Weights of a small mixture-of-experts language model, trained from scratch on English Wikipedia.
Size: 11 layers, width 256, vocabulary 8192.
Experts: 64 experts in each of 11 layers, 4 picks a token, a shared expert of 128 neurons.
Training: a variant of SOAP for the experts, 308M tokens, 4886 steps.
Below are experts of layer 7 (counted from 0) of a mixture-of-experts language model. Rows are named router (the router's row for the expert) and show model dimensions 0-255. Each number is 128 + 24 x the weight over its row's rms, rounded and kept within 0 to 255. Numbers have three digits each.
After each expert's rows: a language model's description of what the expert responds to; "raises" lists some tokens whose logits its average output raises strongly, later layers aside. This comes from a sample of Wikipedia text that the model never trained on.

# expert 7
router:101106159136160087132119136122138146114092129101152139139122105136115065096152165126174101088141109134141084121139147143119106141158126095130139115132136136135148127115137137108175110157151114118064151105116158115079146147154091133121125137088150155107162130145149149129150105171139114135095155163134123128129060117121147164105130114111117120108119148092137141107146145141132143102132114139160105132095167134158095115109129140118143112128135110096117136109120108130083145129110108129172144151164164126148105129149103091121096127134121085147093177119193107119149108117157125129122088115185151139076095144117113106124158100123106116148188130104132144104118182168136105124146136103127146133136103161179183136136092176128121137135116105132094146089103145139161134145135157
What it handles: Numeric punctuation, math symbols
raises: "-", "ly", " (", ")", "vo", "c"

# expert 38
router:108098174104162124150127122150138154108100127146189107134120126143175100120139112095167132121132130122132104124136135124142126079160146105137133163136080131109106136120129125084162103130165104170077106143139172112107133124166097131139104111080168097117107155120153123162136125168132125123148154128135131098164075108119129102117157084093092121145116154140127141109127130149163082117173127152136109125133151128121113096126105149099095093084138123125145120125121115106125147128128117125152085136151122118155106163165119102115103109173146109138118147105194077141107138088124126109117116119150175077091108155124130101120128157102163160117170112101119131133146161151192103128101133151102079108144112145161127141133095160162093137131134108139111140121098132140125158143128161
What it handles: Capital letter abbreviations
raises: ".", "-", " and", " (", ",", ":"

# expert 11
router:095131112114157122161124148082121158131151131114127148148138137182211143128131108125157107124114119131156050172145101136120119073115134108126113118179079118144098156121135154095121103111159115171086112120143148086121138150149088117129105141126153154120132142149122141136152110176144137127115153086135118126139114141148159137125099105108085144088130144105093125097105117130114116115110111098111111109084138144125151126116114163092095121093118109147134110102129099130118126100120133131144142146144140168164108144119129113094136113128118112124142166146139093114158131085147076121119114095171138108144115153140114082135136122133103149126154143164148142141126176168183103163138140172121104107145108144142128102147126168199129146115166127133088144101116145139152159121126173
What it handles: Plural nouns, pronouns
raises: ";", ",", ".", " and", " (", " /"

# expert 18
router:098104118125139114100144104107100141144075136125158149155090153179155069089127156118167108074162132106109128117152117147166137112154129108177179137136120119091126147124112108119145101118204125158122117183138161090101135108154059093120101137103137124134132126130150159155165137112119114108142156088121115096133122170146157114163140086107100130144151153128117166104085156105122130097184135153133107107117185158135150113147156188093126090123139142111116150110093119111105121125128107088144106152121120132142110135133127125135111122135126132131128141100162084141132128128169115095154139084111174132126104106124140115097138159112116125096160132115119119133128182119104087147099114151104116119103157149142127119138093161107115102138131128149130134115114154120131137150121149
What it handles: Capital and consonant fragments
raises: " and", " at", ".", ",", " ("

# expert 30
router:070110137134173095160163145114130157096082125082140075138147110130136074126126140091139139121125093125167087131087164157122122051144139107128124148113130147109120135151122129136152111106176117145111107163108143131089138153142108138121141102106145096132100154198172137126127106127137121140142178153119161109121097156121125150130170101117127095126132125086108130109147146139141132145105110142139070135089175137119166140156127154111142125124162099151154105101094152110106122136108099102174132125134125135136129138171115123098089160119120133146145114141160089111119158102134123139167135093182154105113108164155139100114102088160125158123133127127141143109108182153126115123128126140124104094121085158128109165134096112117142134134140123120106160123076148141145129142110161
What it handles: Openers and line breaks
raises: "The", "In", "B", "\n", "Rep", "Al"

# expert 1
router:087128150124154141127134128142167133098129141087111142138134101135133118140121129137147117111161094142096118144126114132134116108185116068125149153141121134129102135141105101116167142127124117147119127110156136130101133181153110121124118100118157119096110130240139084095126122155123126120089159114137126124157094131162106134150137072120115136093103142092139137103088105137120121086106137127152079168126174145110164145123198137132110122150156113101122139104123102102124124158124145086134121135135135169110100155137133142073121161159093124126095146103152097126143131123111103101118135131151118102143078139174135087129148140162137130073121143130114153106099141153155101151108138136143147112150097160139137130114156138150138174096152144197108137111156126114146167154131154
What it handles: Word-initial stems, unit symbols
raises: " |", " and", ".", ",", " (", " of"

# expert 24
router:098129130138160124135111094134150142104121140115149155143171139154156118072109145101165107134116121131145124129125126147144154134144117124128152154155124128092131151145115141087195148119146138132097125103159157134107145136160080109098097112129149142127124155184125161148170137119125086128109128124140126074118122147159134108115159138139116125136135122107090118093137080110134144113148127155153080126103204146122122105134123162129121094161142100124098144130156092115131127120114130134148109130158116135154110150143120134085129139095116141121087146103153077162127150106162096122112106094195149091107084110105138124100146150162117114158163128112154156133133142135149093163129130124139123104147105181172127106133093183163124122126115121133109171099112167180163079167118122
What it handles: Table numbers and separators
raises: "row", "\"", " between", "om"

# expert 63
router:107083153133150123172130150117168178083120162107147127120133117142130113095127142086116097105131119156158088109157121123136098136150147081138125142142112113127118158164102130141150097122160163147105115135145146099068132131144087097120121111133175139106142119152177117131121131174129157122107142139123094133132114141132165131114117095105145132120116187093147161076111129169176117091163157169115120166108169151132129139144145164115130111129108089162108151090157088136099120139086135124144127140145149148118134163137107083130114127132134097119129154100152118130109135128157114098123097154140137094108102145166073103084097114127122138121130119122108163160076153157106090147131118131099122110169101179118116142141107104129118159117120140140091181113139136121155127089126161
What it handles: Name parts and qualifiers
raises: "min", "ving", "ging", "inter"

# expert 10
router:115104165127151138165136135077145140099111164095175130149174095158120099108118116116154133140164137137079103125121138106135089115118170151137124169143130118156110153122097144117136137158130126133080137170129179132076138138161083126148114101076128153110103123141169123084096101174107169122125120134120119169142062143138134116128135159122127120110094128133084171085100115136109154126114133118143110147092172171119094134123131151157137092112117107143106106108126095135114124164114129142173128132108119097164133169126141105129142118137133094122129158106140117131124112113174104079122099119191143111112055121135133133130102137120113139143162115105171165164102119174130101168114135097142135100134100149128119097138142138109127118137143105116131134117099148109111161151115123
What it handles: Sentence periods, first names
raises: "\n\n", "\"", " |"

# expert 3
router:123107115106160108165105134137156144103111134122156114156101134214170085110119130084154116091135120161134131114122162074142147134105143122159112141141118109088142109146105121118159139149143131137076121149167159105089130128142084122153122130101165122136126142147153140114116157126100155115108160142127142140176102135151110145097135088136130153146129144138133123085159095131146144107127165151148089113134151149130128150142112121107103117105159148123088115100102105134079128133088102147128118158097172143128089150167141091120107139124156093117144156112149071093103108134155109110127104099100117087141094137133136126124121123163086161130194158145152135120120168136109099133130095116084120097162122134159130120168140155117103126112129161160116158099136175133141141178118123
What it handles: Paragraph-initial tokens
raises: ".", " |", " and", " but", " to", ";"

# expert 5
router:111110104149135119155113155078154137099095126148189130146153149172172093105122162120188094122091110109091059153145143152152177106122139133129111175170110121149109158148115153112133112116156073108116084078140136135125114127169098102129108119089143140106164106137110124158150121167142141121102118100125116141124099155141166149113115078078142100142144117143116101097131134145133157120143155140165127150122163142119101159140137158109117106151108107144113090118134093113078120121133112125144128144131165134172126145142101105123125149151102147136137140091136081096111133132187119069123101147160156132123128138144101134121100121154100131118136154135157148130111149161108103138119116159077131104132089151133106133148125138160109150096127143133110133131106155128138155124158165
What it handles: Months and time nouns
raises: ",", " to", " and", "-", " of"

# expert 33
router:128145116109161128127123125111142149100113139086158110160113124140170131109131113130145114138133148112141112146152112134140122097159107126127087138124138147093133180166100098154148142159172133131068167138115148118105138122145086116133114110115136110134140148147130131113124137095119074140147144106144116126159072152129140134140118113157132131094139147120123130132143101188105098078137138147114121130098154184117151123159142154118098098124131139103115129111088145078133137109111108166143106162123201149130116140153103116109080132097132087114115141126128095134128137113157091102112115133130155119164119156144126079128160157171136107089157172143154187141108175132144083186133141131134161126180110131128150139114077124177114101119148148147114148092132195113129139146120137
What it handles: Syllable-final word pieces
raises: " and", "-", ",", ".", " in", " &"

# expert 34
router:130110169094161135121097123128123145109091145106188134131147158139134106077111131074190140152127114103136130127106108129148108125156129133110132120143123108108103147130127125103168139140142121124115128132136180117116129140144060082160127106098164139176132111181146153130144123152132107114120123123145131132114106154130151131122143102151145095145139142089131146123126092140132129138126085133113114104102163148133092162128122101122106089138128095131112120099135106097120112149114101109162125145149120136160127188124125099135119121142133102141117149115128040148096128133143116141119087104171137071102058175126081131120127166145150145142149108107120153107122152170120096146110117109097145091180120160157153106090130128177124156135109147158085150107130136175126131139151116
What it handles: Table numbers and codes
raises: " at", " Location", ":", " (", ".", "\n\n"

# expert 43
router:155125140121141130133168120131131170105084134146151102148124137140161139084088112111189121146106114152100097111144118127111146129141145128150112188186082171164124148134101111128127119143144161176113110115136153154142136161141083148155090126119135106132110112132183133114128104108093136146130169122107119125150104124139103137133150115119149150106087137130087140145139092137153143135146096138133108138065149147086086129130128138131116114120146095130139112117136086101095103100105147139146132131144134109116153171167086122126110121160105144198097180114127103122119130133147096081137112148157115137125122180118142146105153127136120093136130144150176128167105150115138094175127125105116057045149115145127131105137134111134096141103116131137109118138139168143108131133119123
What it handles: Word-final letter pieces
raises: ",", " in", ":", " between", " and", " over"

# expert 29
router:114110155131144150114099158142123128110101130093137115122154107142155133077095160080197127142132097123113129118098120138175122128138145106145122132157086111133127156107143134072176117158150149114099140157137191127134141160147077082122130136089132137128135120223140116108176148158143103114138127133154113129124087139172140150137139109131114114117135117111120114106133094137101128155116116175170098111088156137145089118109132138128110116157151101109081139098124093090111147104121090136146128152148128136135117174131121119147119142123138125139152152120149035135138119134137098096134097112148144096108096129128137116119179135134124118159148130143113142123110134173141085158123118100112110102149114153186151085109112150164100130129119113103112131093136144149125120140114141
What it handles: Numbers in tables
raises: "\n\n", ".", ",", " The"

# expert 22
router:102125123163138095153081169099147152104073159129152114133121057166193098107088149109137113139130111120111116119124121108159138080141125097161132156139106134124131133133131114121105156156150132192144106114090141134114135131158105107119133121125160153143126114135130138154115119148132136100141194135132124112118124150145117119164132098098076118104079110104152159075130092125124110135106126159106097134123169146104159141123152116114135093127140122149119147124120046083149130140141071124118139114145119120157113166132107154127107172120132113104119144113132076152158144144125090112116140096122088109141130147135131124128116132167093150126153140127182148166159115107144104138138128143077098094126101148139148113169130115186108084098122094119112157138129149130113126137134140
What it handles: Titles and word endings
raises: "-", " and", ","

# expert 41
router:094098157159168099156134137113175175130100118097130133140155104161159135089141113132150115143138129124123131126125166128130127081118126115119144170126092156092101116155118137066143105154141110162080150153099141131135119142152109127098103123100177118104135145120147137133114154141149130140077166111132135140116091169130145119112104077128090115137113182107124157113154130129117134115135103108095131115086150116111134128116191144144132084121179133135116097106141110123105133104099113092152135136144107103145118154119110096083104115099120112093136151115175094129151142121152081125140095137135150123155109168137104140128176101167103165105119141146166137129095140151143089149135121143113115129118106162134164119168141163175085160128115155152128142115093169144116147105107178
What it handles: Abstract noun suffixes
raises: ",", " and", " of", ";", ".", " ("

# expert 52
router:080115127142159116126151157114112158128091136101137112142135072157155102108114116111178129097120076123153124177154167143129171090114127144144089123171172136123153167141100125092145125129159126165077150150155138121102144155141095089181117148140143125125084123141135142088137085104118116141103128098142097089125125140161115157130131103106139113128078138135126136133132102166128150153130121157113096122140163159104128097127130126120098092114136079142120090093120107159118131113121146098126159124112170147134142129143118097108116147135100110127141136113135090094135139125130116108126103143114140121120101167160102133113111112104136119159201101105165132102134154122186087168149105098127137068152119126157152127149142123162139162106140122144086147147173125099143111120131161
What it handles: Word-interior letters
raises: " and", "-", ",", ".", " of", " at"

# expert 53
router:118125160085154129142102126120152133086125161128155135163118130167145112105140156079162152145140097141111120128087127155137124099129166135127158151127127099111134119117061114113139145126115118125120092161155143160111139140150081108158121098076159135185121099154127144110112144175097122100115132117115144143132090125120130121145116108116112127110113152091124118119112099145132134121159153146163083138093171166134111122150121132143097090105145124112082087123095105099129100161099109125126123135123136133134097146134130121092082116134133099131137159122119048128118145121130127123154116091166109045094096139139103139113146149162147165132148151111137164121114164147111094139106142106133142067158093139142172082113106138131099136112161155150113120112124147180131118143157141
What it handles: Name-initial capitals
raises: "-", ".", " (", " and"